From a checkpoint of a small mixture-of-experts model trained on Wikipedia.
Size: 10 layers, 164M parameters.
Experts: 128 experts in each of 10 layers, 96 SwiGLU neurons an expert, 6 picks a token, a softmax router, a shared expert of 128 neurons.
Training: a variant of SOAP for the experts, 1712M tokens.
Below are experts of layer 7 (counted from 0) of a mixture-of-experts language model. Rows are named router (the router's row for the expert), down (a neuron's output weights, with its number) and show model dimensions 192-255. Each number is 200 + 40 x the weight over its row's rms, rounded and kept within 0 to 999.
After each expert's rows: a language model's description of what the expert responds to. This comes from a sample of Wikipedia text that the model never trained on.

# expert 37
router,259,211,200,225,245,158,192,198,191,204,147,157,167,168,248,218,199,205,142,190,181,224,233,193,215,187,207,227,248,181,165,212,204,226,158,242,194,185,165,244,206,211,184,250,134,177,218,203,229,236,175,197,140,197,295,225,298,171,236,135,185,278,187,209
down0,179,253,203,162,202,188,236,242,162,233,210,177,231,189,217,200,285,212,148,154,129,261,153,178,191,208,119,192,228,232,156,201,226,261,142,274,177,141,212,207,225,185,156,203,169,207,237,206,195,196,209,236,265,304,123,262,132,129,227,181,270,212,171,157
down1,184,268,173,161,198,193,214,198,238,191,218,194,203,181,176,146,245,203,168,209,179,212,170,157,240,169,212,232,204,134,189,136,240,180,175,170,209,164,137,238,165,226,232,173,216,219,150,210,118,217,197,196,285,269,208,293,204,237,271,186,221,251,179,200
down2,178,141,204,228,158,216,212,169,175,193,124,169,233,213,210,192,167,248,156,179,153,125,190,247,180,190,188,209,246,139,142,166,154,226,223,151,276,182,268,209,186,177,174,199,242,177,166,246,225,223,150,259,220,201,234,178,231,282,203,165,206,200,238,151
down3,216,234,138,257,183,226,258,240,186,199,258,207,195,138,238,169,208,116,223,241,218,239,160,189,226,238,192,180,203,220,159,262,176,202,215,199,179,183,168,218,187,197,149,184,156,218,162,144,200,277,142,238,118,179,121,173,247,256,143,183,267,183,191,145
down4,209,239,193,204,192,189,95,135,208,226,234,203,106,137,205,155,135,167,181,240,184,207,117,142,228,204,195,192,268,201,195,222,226,226,164,275,119,216,259,182,214,200,228,191,140,199,275,206,191,206,186,196,189,183,220,202,214,199,188,199,41,215,210,193
down5,242,141,157,193,221,222,144,196,186,283,241,162,236,140,178,234,175,136,189,252,190,282,141,264,134,138,150,183,183,217,170,216,198,266,200,179,244,201,225,179,207,221,190,255,220,197,129,214,190,157,283,213,203,210,236,235,246,153,169,186,72,245,169,175
down6,144,203,190,109,259,190,216,180,243,184,225,159,180,172,224,232,259,192,223,161,172,229,215,181,183,243,127,185,191,200,136,223,189,133,214,191,166,178,195,213,229,155,167,141,217,229,192,227,232,159,195,262,158,248,133,165,262,207,228,197,214,154,210,226
It responds to: Field names in infoboxes and succession boxes, often after a hyphen or line break: Location, Born, Coordinates, offices, Composer, Website.

# expert 9
router,196,213,212,164,246,152,220,171,233,167,215,141,111,230,207,207,188,219,200,220,158,199,147,220,225,178,184,170,235,180,193,228,197,204,177,172,136,232,172,239,184,195,198,216,185,152,160,195,167,182,151,184,205,115,196,239,298,165,221,270,178,170,202,178
down0,188,237,125,170,177,189,173,192,178,171,232,213,245,181,214,202,177,151,199,166,202,222,226,230,239,186,201,222,140,173,183,185,182,199,189,212,183,158,192,240,253,180,196,166,139,205,314,130,212,227,212,181,203,243,139,207,185,251,238,255,201,158,228,247
down1,184,255,263,147,212,182,235,234,164,160,201,99,255,299,155,162,160,216,265,268,238,146,183,245,145,179,179,175,199,136,205,212,233,223,205,129,226,165,213,168,197,217,186,251,221,227,206,260,267,257,184,210,175,185,138,246,228,177,130,152,118,215,192,178
down2,207,184,225,154,203,227,212,194,214,213,213,130,181,173,254,273,254,223,161,213,220,189,199,164,153,215,198,196,265,169,213,196,226,300,219,273,264,215,223,174,251,128,203,299,153,218,159,236,222,166,221,181,184,232,135,231,309,213,146,173,152,227,186,198
down3,212,165,162,282,201,218,160,202,198,219,208,200,208,207,143,211,172,130,216,263,176,170,210,158,207,187,245,183,282,185,190,167,168,232,218,182,160,270,221,217,217,202,160,283,157,221,203,206,202,128,176,193,249,131,153,132,183,172,250,196,170,205,188,209
down4,209,152,176,181,229,160,216,170,255,176,218,212,223,170,221,213,178,172,205,187,231,196,175,246,169,178,188,180,249,155,123,208,193,236,218,230,222,199,157,147,242,242,209,227,244,214,245,178,200,196,202,161,194,180,146,193,184,155,191,185,221,165,135,186
down5,193,224,203,153,168,211,196,209,228,167,159,210,187,159,179,143,211,170,160,207,201,223,213,254,234,220,237,228,119,223,226,208,216,202,308,189,241,175,194,255,198,130,230,319,155,241,235,197,247,188,113,155,185,254,200,133,198,184,236,271,251,195,213,164
down6,259,181,279,162,150,229,215,241,205,215,199,199,222,184,187,236,166,238,213,168,214,199,178,202,105,172,258,237,195,205,235,224,159,232,218,158,196,210,207,196,156,165,195,175,236,252,182,162,143,148,172,221,197,202,271,207,223,195,155,231,123,211,149,196
It responds to: Pipe separators inside results tables, and nouns ending titles or headings such as classification, Championships, footballer, film, album.

# expert 38
router,183,231,177,242,200,197,179,158,207,267,213,185,157,163,240,163,187,243,137,230,159,222,212,254,169,198,153,208,157,230,204,236,170,273,153,152,159,198,154,257,152,210,196,188,196,179,128,219,213,203,177,189,203,148,208,173,264,191,178,247,157,251,219,185
down0,115,159,187,129,200,251,180,217,188,256,245,158,170,202,263,254,169,197,236,253,212,220,217,192,236,233,205,200,227,186,159,201,235,263,235,168,248,194,210,220,279,192,212,212,224,207,196,287,168,113,168,191,231,163,212,162,168,211,190,222,142,216,252,266
down1,203,246,196,275,248,255,132,213,199,225,298,212,198,173,196,243,135,171,213,261,181,253,225,134,211,165,166,225,188,213,241,192,215,164,216,218,137,297,285,157,197,239,142,159,197,220,218,232,275,177,205,211,140,177,266,201,236,247,194,209,217,194,231,211
down2,174,234,240,234,177,239,214,252,258,193,156,176,200,279,225,181,236,250,174,194,179,185,156,169,217,245,178,146,236,203,196,168,174,170,207,125,250,254,195,257,198,171,190,189,181,185,231,244,180,226,207,206,190,269,196,220,168,209,213,217,180,238,247,163
down3,187,253,171,214,220,238,165,258,160,187,234,162,221,191,261,154,198,207,144,238,131,236,195,193,191,183,230,125,213,190,164,216,185,193,177,154,230,228,221,173,165,190,232,160,186,201,244,265,219,192,217,187,206,210,233,226,250,119,182,183,185,211,190,206
down4,84,227,188,250,189,183,147,246,159,170,202,237,202,264,156,221,174,182,159,181,194,158,191,244,172,239,199,244,205,165,223,216,134,206,222,211,241,176,225,221,260,168,244,233,185,158,115,288,124,257,248,160,79,194,235,221,212,167,201,233,187,250,205,224
down5,150,237,240,133,202,146,245,134,223,119,135,230,179,142,211,164,288,187,218,195,225,167,189,235,261,215,110,193,216,113,191,211,221,159,297,178,170,199,262,204,182,162,191,234,196,201,136,234,180,134,212,185,170,182,195,239,249,258,184,205,300,192,200,203
down6,139,153,193,200,116,238,185,199,174,221,121,237,148,231,227,196,203,171,293,164,257,193,191,244,120,192,207,191,248,157,185,163,191,236,209,265,170,206,182,179,257,194,213,192,223,195,152,262,220,232,170,198,195,192,142,214,222,164,139,132,167,227,176,183
It responds to: Standalone space or currency and math symbol tokens right before a number, e.g. aged 88, out of 5, £, $, ⁄.

# expert 46
router,165,206,201,229,247,211,188,189,178,175,194,255,185,231,161,189,139,171,216,229,179,208,142,110,194,206,192,264,267,178,206,263,180,257,168,75,204,234,189,220,162,242,124,208,158,160,187,133,218,257,233,146,160,179,182,224,228,203,241,278,129,238,201,106
down0,176,268,199,254,209,158,198,171,233,142,198,125,174,194,176,271,287,226,182,167,252,159,193,212,237,188,114,165,205,178,221,241,183,215,252,205,244,182,220,207,153,153,189,253,175,214,165,243,166,244,205,230,190,223,148,232,145,305,185,207,199,194,217,173
down1,133,258,240,208,182,210,114,196,125,186,146,184,241,222,195,203,146,207,178,233,168,170,171,235,249,166,255,217,210,131,154,280,218,245,207,112,225,182,159,172,153,177,216,187,233,213,192,236,199,256,183,170,220,198,244,163,231,129,234,157,203,250,125,201
down2,243,156,207,234,217,250,179,186,184,186,200,219,241,104,193,87,159,221,174,151,191,215,154,193,147,131,201,184,258,207,231,230,169,188,229,222,193,221,168,147,190,120,159,206,246,189,183,164,195,208,183,238,232,243,144,202,202,229,254,225,207,152,224,232
down3,162,181,199,225,158,270,196,196,132,224,242,259,220,187,209,123,203,184,210,205,209,191,292,246,209,179,189,232,228,195,151,164,231,239,193,134,196,193,302,239,202,281,192,219,181,193,220,118,194,218,244,253,160,195,210,193,199,178,136,217,229,179,161,172
down4,102,161,238,242,246,175,145,264,231,208,167,243,230,122,164,154,210,228,190,229,189,214,210,134,179,183,187,201,241,209,132,168,167,166,219,106,227,136,253,252,221,158,132,195,248,218,180,193,161,218,240,208,221,223,268,202,173,227,215,193,258,205,126,146
down5,149,196,283,150,285,269,195,194,189,195,211,193,198,188,270,164,229,142,265,151,150,143,221,194,164,189,199,190,217,218,229,165,227,253,203,178,170,233,180,267,257,143,239,172,156,299,221,184,156,193,164,225,239,201,140,155,164,202,191,243,203,194,251,226
down6,181,225,222,197,180,169,250,223,232,183,227,260,184,156,174,163,142,245,173,135,222,185,231,135,158,197,190,221,210,166,156,184,178,221,276,219,189,177,176,261,236,237,174,174,201,180,182,144,174,179,263,219,211,238,203,211,191,146,143,155,215,86,242,181
It responds to: Short vowel-consonant syllables like im, am, um, ur inside words after an opening consonant cluster (st-am-ina, sc-im-itars), also table pipes.

# expert 35
router,193,269,228,315,289,187,219,261,243,190,199,158,159,182,178,197,139,258,159,250,217,207,252,232,186,247,200,248,175,203,200,179,204,236,192,234,179,211,220,233,179,213,139,270,150,168,229,162,270,265,198,134,159,155,210,241,244,161,196,226,181,247,163,209
down0,176,221,212,203,199,198,218,200,202,206,188,269,240,172,190,179,324,257,212,172,241,125,200,183,213,175,200,249,152,225,244,154,196,185,101,187,259,207,180,165,127,190,228,172,219,154,279,200,187,139,207,262,127,167,161,222,215,115,216,250,260,155,207,206
down1,165,258,163,168,208,165,159,205,239,161,231,197,212,174,139,205,232,199,240,186,192,255,197,213,270,209,165,142,151,194,267,217,205,168,154,256,216,148,312,167,242,198,117,231,253,165,250,198,204,214,189,157,242,210,201,227,154,131,190,141,180,151,152,209
down2,122,210,188,212,178,200,133,259,199,259,244,223,235,196,270,181,232,136,170,173,225,261,220,172,214,184,130,218,256,175,133,183,222,220,220,276,219,211,184,185,225,226,164,257,195,186,173,175,154,191,225,157,204,190,172,230,209,119,161,284,187,197,142,207
down3,227,140,184,238,161,222,259,267,255,219,176,225,202,185,275,277,202,249,157,170,154,168,137,177,172,171,269,203,282,241,160,203,208,175,230,221,200,231,125,233,180,188,223,181,159,214,192,185,151,200,140,168,183,231,221,245,168,184,190,188,219,237,240,228
down4,195,327,160,130,202,275,138,191,197,188,162,277,172,190,200,158,297,187,210,199,135,218,105,177,153,135,164,201,221,183,291,143,239,214,195,165,259,166,210,190,146,216,178,164,167,185,233,164,156,231,267,158,199,130,167,145,190,165,283,238,210,229,172,215
down5,265,204,193,166,212,232,199,155,203,215,133,185,215,224,215,240,188,176,262,199,138,262,152,262,176,198,220,210,188,173,183,198,129,188,173,230,200,220,183,191,157,197,196,195,198,179,219,181,211,306,186,199,181,149,210,214,72,218,172,147,199,253,218,143
down6,165,159,266,278,282,247,173,163,249,167,163,199,154,211,179,196,222,255,166,332,156,257,166,246,207,259,283,165,239,170,251,170,239,193,226,192,191,229,267,203,184,215,221,219,198,234,256,189,162,170,222,141,205,299,112,192,195,213,231,152,169,164,218,206
It responds to: Articles and quantity words before a noun phrase, such as a, an, several, some, two; also colons and dashes in taxonomy infobox lines.

# expert 32
router,187,180,180,250,229,197,128,190,221,257,227,173,159,237,238,154,177,215,129,221,151,210,171,177,170,238,191,204,242,156,250,184,197,216,215,119,228,187,228,204,141,206,202,249,193,215,174,163,238,306,126,143,155,175,223,221,204,209,191,257,151,247,241,167
down0,233,152,216,239,215,210,216,136,187,197,144,222,289,209,176,146,219,157,229,167,115,195,218,170,232,208,114,89,239,156,143,175,197,138,245,236,213,219,215,192,210,301,161,224,175,187,182,190,173,230,169,180,189,173,240,224,204,283,188,177,183,182,174,254
down1,204,222,226,176,208,197,166,199,208,173,201,136,190,224,222,252,228,129,259,125,228,169,224,175,217,206,215,205,159,180,191,184,253,216,143,187,278,160,278,199,231,108,224,167,117,238,152,200,200,153,181,184,177,254,174,166,173,167,240,195,205,213,202,287
down2,232,253,201,267,203,176,270,298,166,135,174,250,153,168,184,217,168,177,184,155,224,233,159,225,250,215,224,212,158,187,249,207,209,163,229,254,218,196,164,221,167,193,154,222,228,153,198,141,242,93,230,145,263,255,217,223,177,191,186,298,231,186,204,194
down3,169,232,189,200,168,270,235,145,257,235,166,148,125,140,185,218,225,196,214,193,201,160,234,152,216,143,188,198,199,223,222,217,178,196,209,189,241,226,132,165,229,170,140,240,200,199,204,252,223,188,191,279,147,246,151,189,164,212,203,234,214,239,201,173
down4,196,292,228,140,207,279,181,262,169,235,247,121,143,145,210,186,282,258,124,177,239,205,226,184,224,194,192,206,200,203,233,172,208,262,258,204,207,198,151,150,221,175,162,233,180,176,241,150,204,120,188,252,146,219,113,179,208,269,164,188,103,221,195,174
down5,156,291,212,108,169,247,202,240,175,231,217,209,193,241,224,188,170,246,198,168,177,235,169,195,227,99,219,186,117,197,220,168,189,163,195,185,191,150,174,175,207,285,176,141,208,226,192,187,181,204,198,228,177,233,89,173,132,118,228,272,166,219,138,137
down6,165,226,188,218,277,187,250,235,212,227,258,212,192,254,169,174,205,188,159,230,263,224,235,173,164,194,213,202,223,174,171,182,218,133,160,218,181,206,153,134,178,185,261,223,176,214,152,173,165,186,171,239,189,234,232,205,159,188,195,170,206,219,265,247
It responds to: Nouns completing fixed prepositional phrases and adverbials, e.g. in order, at odds, in line with, by means of, furthermore.

# expert 24
router,148,272,139,268,245,199,214,221,203,177,232,237,211,176,296,224,187,190,193,218,148,212,147,188,155,208,197,190,220,200,231,181,188,280,223,141,169,208,171,192,184,202,170,204,193,225,204,152,291,225,218,186,182,203,210,209,237,130,220,239,86,272,145,180
down0,173,230,189,181,200,204,189,187,202,241,204,199,164,212,220,142,214,248,152,146,215,164,223,218,207,228,275,118,201,183,268,198,218,182,215,129,181,212,164,160,275,200,219,310,283,167,185,164,154,203,238,132,183,195,269,195,242,231,141,173,155,173,219,131
down1,142,114,168,200,138,194,255,240,214,188,204,156,213,276,253,245,176,214,244,216,288,177,171,172,178,210,275,138,250,173,191,153,198,249,260,246,149,209,220,172,177,170,214,163,136,186,198,147,247,232,201,80,317,210,166,202,156,158,134,247,186,161,241,179
down2,165,171,239,232,259,197,195,82,215,211,247,112,192,230,177,210,199,221,187,245,159,230,185,182,181,192,176,207,215,153,163,213,243,215,188,250,220,261,195,228,127,190,256,183,199,203,241,163,206,193,166,227,206,235,199,196,195,187,215,239,178,222,220,226
down3,155,163,223,196,236,185,162,206,175,194,207,174,212,165,219,149,197,168,256,189,173,228,232,154,151,213,157,182,208,165,221,203,132,277,132,111,228,184,148,218,211,278,187,201,236,226,252,138,154,238,198,146,175,221,154,110,218,128,235,219,208,177,254,185
down4,251,226,205,183,216,163,187,186,174,213,203,207,259,212,158,230,149,155,200,216,200,193,239,217,193,243,240,208,251,275,236,199,177,242,176,220,195,133,231,265,204,237,174,292,238,169,188,201,213,156,192,200,121,145,188,181,220,189,176,254,185,169,224,281
down5,156,147,309,251,147,230,176,232,199,114,282,143,152,194,234,201,181,197,98,233,228,179,182,182,203,120,146,139,251,109,226,129,259,220,176,149,243,139,229,206,159,190,194,208,200,166,133,168,125,244,243,216,168,193,148,175,180,227,219,228,222,206,223,200
down6,263,269,229,240,154,246,246,107,194,191,210,194,187,263,201,260,208,179,194,197,207,226,158,134,163,142,164,130,187,234,193,191,202,129,245,189,207,125,198,137,223,300,189,142,155,280,229,172,190,201,196,165,237,162,151,198,186,163,181,171,190,250,178,147
It responds to: Short mid-word pieces like ic, ac, od, j, c in Slavic, Romanian and Latin names, such as Vojvodina, Cricinfo, Bacillati.

# expert 36
router,192,234,218,199,229,219,182,163,246,235,197,165,173,128,247,140,218,265,139,221,160,245,241,210,257,209,140,169,173,220,205,172,215,230,210,163,164,270,180,248,152,224,140,198,194,182,160,216,195,212,239,186,182,166,235,228,254,151,188,221,191,207,216,212
down0,138,220,256,162,173,231,203,222,258,245,185,199,248,160,220,232,227,179,233,224,198,205,216,195,185,182,175,220,205,250,215,212,188,216,174,236,227,243,210,231,175,230,274,286,209,197,207,230,244,227,125,147,175,145,199,174,229,150,145,191,204,119,202,216
down1,222,260,257,180,202,186,190,206,204,237,192,208,130,228,126,157,224,192,222,190,170,188,158,142,232,214,161,273,194,210,288,188,240,245,172,147,184,196,126,184,170,206,204,212,199,182,207,163,159,244,168,131,267,198,270,170,238,202,198,222,216,158,189,256
down2,140,235,181,232,239,228,193,229,188,114,184,235,205,228,203,185,168,229,226,177,135,179,200,272,161,202,156,247,226,228,175,192,160,148,180,158,166,194,198,196,151,184,244,287,194,211,143,149,220,121,226,155,201,221,148,173,218,204,115,163,174,268,217,172
down3,199,137,155,232,154,251,260,161,147,171,211,243,191,243,163,175,244,221,252,210,169,110,192,153,262,165,240,268,259,213,175,197,208,206,191,196,176,195,234,150,224,165,270,184,149,178,205,178,240,208,149,144,238,170,194,196,171,251,150,248,165,223,233,227
down4,168,207,136,189,205,210,263,160,221,174,205,161,163,175,193,189,243,173,156,209,272,227,138,210,243,228,192,192,87,280,234,196,202,213,163,111,238,124,234,285,207,160,223,231,217,181,164,189,172,185,180,140,230,195,210,154,117,222,208,213,148,204,184,267
down5,203,193,240,214,208,170,169,221,219,153,225,155,281,168,234,240,213,169,218,140,216,118,189,245,180,194,239,234,223,199,250,268,163,199,141,235,231,151,270,169,225,210,231,176,201,274,228,159,219,120,218,220,209,222,246,123,218,238,171,245,285,212,174,228
down6,237,262,130,181,192,167,176,214,245,199,248,198,256,134,150,198,254,161,182,159,194,323,263,199,184,99,136,197,198,150,260,184,216,238,185,196,266,220,211,205,265,212,202,157,214,211,256,211,187,234,183,216,184,149,167,204,217,189,247,190,204,162,171,238
It responds to: Spaces, dashes and symbols just before numbers in scores, goal minutes, tables and coordinates, such as Souness 16', 51°31′.

# expert 15
router,221,213,230,218,280,129,159,183,235,196,197,254,125,210,223,164,178,228,205,258,169,193,267,210,154,212,158,204,221,148,271,225,225,193,193,131,202,255,176,178,182,197,169,222,218,154,195,171,235,267,143,152,172,162,282,231,245,139,183,182,174,153,251,123
down0,303,212,191,208,251,121,218,139,172,248,202,203,223,251,175,218,264,203,215,172,155,251,156,246,190,244,203,181,248,209,130,225,183,179,199,234,159,249,242,248,223,145,165,143,203,227,185,264,120,225,197,161,173,271,224,266,220,275,165,169,158,213,256,244
down1,193,203,123,227,183,220,210,182,202,227,142,165,221,162,211,160,242,246,299,225,180,226,208,137,243,178,270,216,240,195,191,246,137,245,228,226,266,224,227,133,147,207,206,296,223,177,164,83,185,158,143,239,179,205,262,185,215,148,199,192,258,198,271,193
down2,222,201,157,269,256,255,247,245,210,150,305,191,194,274,187,171,222,157,244,188,159,154,204,227,106,259,196,174,237,183,186,253,235,199,170,194,152,217,135,81,197,207,175,181,122,233,169,259,169,185,191,139,160,229,242,197,217,203,256,241,225,208,158,221
down3,181,177,203,288,159,236,128,213,266,173,202,197,216,212,207,244,152,253,225,295,186,185,158,218,165,178,234,234,218,173,212,179,225,246,303,194,205,160,231,164,268,204,197,347,211,237,197,214,188,189,210,212,229,226,219,218,163,171,148,139,264,158,183,239
down4,181,235,207,192,284,208,151,141,189,270,202,251,182,201,151,183,144,201,255,225,155,213,150,252,178,193,210,231,239,247,183,239,202,164,177,161,207,195,144,227,134,157,166,148,184,202,269,239,269,192,184,154,90,139,166,199,241,249,232,186,215,218,150,200
down5,165,185,160,138,153,157,234,217,127,240,74,166,195,209,198,209,193,192,224,180,269,215,192,198,235,189,129,214,128,205,210,191,169,205,186,194,270,229,206,203,298,218,271,210,156,193,239,150,218,206,228,185,235,226,199,212,109,238,320,197,216,217,204,196
down6,209,192,210,165,170,235,177,145,209,262,231,220,182,172,163,136,233,206,173,146,156,172,222,162,188,157,206,153,199,230,122,119,281,222,208,208,196,225,271,167,192,220,241,127,198,246,171,162,193,249,159,189,165,273,145,264,261,239,241,170,216,216,193,212
It responds to: Pipe or dash opening a table row or infobox list item on a new line, plus == and === heading markers, e.g. "- Event:".

# expert 8
router,157,199,189,260,253,153,193,193,207,244,239,143,162,171,218,132,162,216,160,237,188,256,244,258,256,259,210,218,178,252,170,191,201,240,129,192,196,189,176,233,148,235,160,245,161,199,236,167,262,209,157,163,199,145,198,250,239,198,217,250,124,272,160,167
down0,187,188,222,135,188,128,154,243,179,156,206,219,209,247,276,207,215,233,234,180,188,181,151,177,216,197,271,203,249,220,151,182,244,227,178,251,211,238,221,250,260,143,249,160,211,173,164,217,302,160,244,197,167,154,155,171,157,199,194,185,215,269,208,183
down1,167,135,200,213,213,205,239,290,95,260,207,229,119,146,217,203,302,246,179,199,221,191,260,213,195,284,231,162,260,158,206,148,169,141,265,149,200,242,151,238,236,154,186,137,177,187,191,195,183,229,166,165,158,213,233,179,228,182,164,157,198,213,160,202
down2,249,221,203,286,178,151,210,173,207,243,187,228,182,199,169,289,180,133,250,261,202,145,209,155,196,185,217,223,164,295,281,234,207,146,185,222,164,181,222,94,228,240,143,150,259,212,250,250,215,144,133,255,184,222,209,241,169,164,286,229,199,208,174,165
down3,251,252,237,244,227,215,187,227,185,194,260,124,125,181,171,243,232,185,153,232,167,164,224,260,175,241,192,165,179,194,239,159,217,150,223,169,180,247,259,174,250,184,152,227,191,229,177,150,197,139,193,216,236,254,262,187,187,184,215,183,266,216,224,115
down4,225,177,227,254,152,249,175,234,216,284,212,201,180,214,177,162,186,220,207,252,212,188,199,203,162,201,194,172,189,111,311,214,132,143,152,227,205,218,187,187,184,209,167,186,184,263,225,252,194,233,201,270,189,191,88,135,161,116,159,127,235,233,202,189
down5,156,138,146,202,166,191,238,148,186,238,149,195,123,149,196,235,138,162,180,171,145,222,142,179,120,231,215,172,152,157,229,160,215,204,214,237,215,216,239,168,176,172,228,195,119,132,247,217,176,241,212,269,161,203,347,199,204,189,216,168,174,189,246,174
down6,191,219,222,196,132,251,232,269,186,187,230,186,174,158,196,210,206,254,211,214,192,135,132,232,215,227,205,274,178,214,159,168,181,176,206,83,208,181,124,208,152,185,230,159,186,192,151,149,175,225,228,224,243,124,202,240,185,202,173,226,226,203,127,231
It responds to: Digit pieces inside large numbers, percentages and measurements in prose, e.g. 71.3%, 400,000 miles, approximately 2 million.

# expert 57
router,147,202,123,235,242,228,152,200,212,172,238,207,175,176,314,169,115,195,185,195,147,208,230,217,176,173,204,223,184,200,192,216,205,227,176,130,174,200,179,206,144,227,123,288,230,184,168,203,202,237,196,173,185,180,186,171,180,170,184,214,100,216,137,243
down0,169,194,222,231,154,132,153,206,155,253,231,164,210,146,167,175,195,175,223,247,249,244,137,187,178,225,185,236,167,194,172,233,294,251,184,241,197,234,210,143,209,173,332,241,151,259,221,148,145,179,262,200,165,203,193,206,232,184,181,180,155,158,186,223
down1,158,255,250,229,222,138,144,109,249,255,179,165,251,219,128,176,222,217,206,253,227,189,179,234,279,222,181,207,252,177,214,159,238,259,137,252,206,186,192,243,295,241,195,194,100,181,233,245,177,178,185,177,260,185,217,229,175,162,155,206,195,169,220,207
down2,214,194,178,182,210,114,154,243,223,167,145,223,213,162,160,168,237,175,190,166,138,238,280,168,193,197,175,200,207,215,218,230,188,183,226,143,133,165,181,224,205,270,195,218,279,205,183,200,178,210,123,164,182,206,231,226,190,180,241,245,211,205,189,188
down3,111,178,160,158,234,209,147,144,131,173,167,194,211,189,158,145,240,175,245,278,266,138,276,205,222,157,167,235,238,204,249,184,188,193,255,226,160,184,180,210,241,190,188,233,321,203,228,158,178,154,185,152,107,230,236,236,228,183,140,247,157,176,172,173
down4,185,178,221,142,212,245,201,219,246,266,179,202,205,257,196,211,196,209,185,204,153,153,77,157,229,334,166,202,240,178,297,238,211,187,207,165,186,231,222,198,166,184,273,184,246,122,92,194,234,120,195,192,220,105,231,201,147,191,244,263,183,156,128,187
down5,181,173,251,304,249,222,234,252,211,173,197,179,178,247,171,155,182,174,173,249,229,181,192,307,203,314,242,230,227,170,111,167,174,161,102,128,192,222,151,189,215,221,203,215,153,216,217,219,139,165,218,273,198,128,217,164,169,243,289,250,242,191,242,238
down6,162,260,134,169,232,154,185,228,183,204,239,307,93,239,213,221,198,159,247,181,177,253,256,140,210,221,225,222,187,138,222,200,213,165,286,208,298,179,155,128,279,171,138,172,177,208,219,170,133,209,217,238,128,175,198,256,225,237,260,215,195,197,186,204
It responds to: Inner word pieces of Slavic, Balkan, Turkish and Romanian names with letters like j, š, č, ș, e.g. Osijek, Danijel.

# expert 6
router,179,220,161,211,216,174,182,224,246,221,180,125,169,151,293,190,195,244,85,224,160,217,212,178,196,230,155,189,245,147,249,203,156,257,171,176,148,256,159,237,188,190,157,232,152,197,151,139,195,233,171,198,224,128,240,216,267,151,187,215,174,249,215,162
down0,196,204,196,126,171,180,190,272,132,255,200,219,138,260,194,282,168,221,228,167,213,209,222,194,222,221,172,217,244,215,169,206,235,226,203,222,200,196,227,245,132,191,231,224,149,215,251,130,240,270,171,172,199,191,204,284,220,263,255,192,148,172,251,295
down1,220,225,196,217,147,204,207,228,241,193,234,227,236,127,217,272,159,237,192,211,192,219,282,197,262,258,151,229,170,263,160,200,171,213,115,248,164,225,118,192,245,232,146,209,236,183,212,168,176,222,198,238,193,218,244,202,185,216,218,200,150,183,136,256
down2,220,210,162,140,218,212,255,178,202,163,251,173,262,232,178,191,175,94,196,217,257,213,227,110,193,154,194,181,302,187,175,219,223,255,143,217,157,187,179,211,204,202,178,238,231,197,236,236,223,184,225,218,193,162,250,132,272,238,140,137,150,184,146,227
down3,148,167,194,181,233,187,261,251,143,262,224,143,145,170,259,218,211,168,151,217,249,209,249,258,185,264,224,245,253,184,228,179,198,226,153,238,166,222,186,218,266,154,179,238,181,158,146,136,197,207,233,210,219,225,124,194,225,222,232,146,127,205,191,179
down4,241,227,204,239,230,182,156,219,224,196,212,172,209,278,220,119,148,205,258,259,220,216,199,191,188,180,204,190,143,260,165,197,209,206,209,294,264,236,139,217,124,173,227,233,222,220,168,275,189,186,159,207,188,178,301,233,227,182,210,271,156,253,219,166
down5,146,190,205,159,134,162,119,180,139,214,143,195,248,147,194,213,241,251,217,238,214,136,195,239,212,205,264,157,152,258,253,150,146,235,181,257,278,210,215,164,209,244,182,230,200,272,266,180,163,121,218,172,214,155,285,254,155,165,188,217,133,214,231,202
down6,185,144,215,241,132,268,206,226,203,262,169,198,121,125,239,222,323,167,233,228,256,219,247,275,258,312,121,189,221,219,179,171,224,228,167,138,232,146,236,199,217,202,244,238,237,187,246,188,252,181,240,153,200,225,200,224,183,171,231,154,199,213,207,228
It responds to: Single digits and numbers in sports scores, tables and measurements, especially after en dashes, such as 6–3, 2–1, 20.78 km.

# expert 63
router,242,239,181,229,187,142,195,118,206,271,259,147,147,146,227,198,217,196,167,240,172,232,185,210,206,196,210,280,239,167,157,256,155,248,184,167,126,223,198,208,154,173,189,240,159,133,210,129,192,241,177,227,216,125,243,207,262,215,201,227,157,267,110,218
down0,241,176,191,212,208,221,189,225,148,135,221,165,264,188,274,197,279,133,236,265,166,194,256,204,182,217,300,141,123,161,238,189,218,169,181,251,182,188,157,164,252,240,240,256,184,143,183,196,227,287,129,195,186,176,174,180,171,139,233,179,101,249,193,249
down1,229,153,175,215,199,271,196,270,199,119,191,201,197,182,190,181,180,244,91,218,187,217,155,211,138,119,182,214,182,217,167,179,186,180,159,212,143,189,176,133,139,210,196,250,183,190,124,125,219,134,225,214,172,191,242,207,188,245,154,210,227,236,279,206
down2,261,172,184,179,157,151,128,116,192,215,193,202,223,177,169,188,178,227,225,185,197,216,186,178,145,275,149,188,197,237,181,184,166,115,149,140,170,188,221,219,193,221,172,206,257,161,175,187,151,220,177,227,153,166,203,214,252,239,210,171,239,213,151,220
down3,222,147,285,207,231,264,202,136,192,224,222,158,165,196,145,163,88,169,172,140,158,180,252,212,205,172,179,150,234,298,240,149,252,228,148,167,219,189,210,225,260,110,162,192,131,182,191,166,187,197,229,198,207,150,173,237,125,229,143,174,193,124,220,118
down4,233,240,192,166,192,170,204,156,138,233,195,229,245,262,187,306,208,214,247,230,164,236,266,175,234,208,231,245,209,221,241,223,109,224,187,243,176,193,214,193,273,161,236,251,164,191,251,191,131,225,190,186,177,285,209,198,228,132,245,225,250,219,253,258
down5,135,138,89,217,259,224,187,217,249,182,184,137,208,207,147,240,207,156,110,192,179,149,192,159,247,258,124,231,193,234,204,222,191,255,264,264,102,148,161,191,234,223,125,256,208,228,217,100,224,201,241,134,216,175,222,280,146,223,200,218,221,232,206,163
down6,232,238,227,252,283,161,214,175,201,306,251,212,266,259,192,183,221,208,222,147,167,233,253,127,203,232,299,219,190,197,175,130,285,192,205,217,142,202,202,230,245,210,230,165,239,161,222,219,131,207,210,124,229,149,286,204,288,197,199,253,132,175,214,215
It responds to: Field names after dashes in infoboxes and taxoboxes, e.g. Born, Record, Coordinates, Genus, Phylum, Website, ISBN.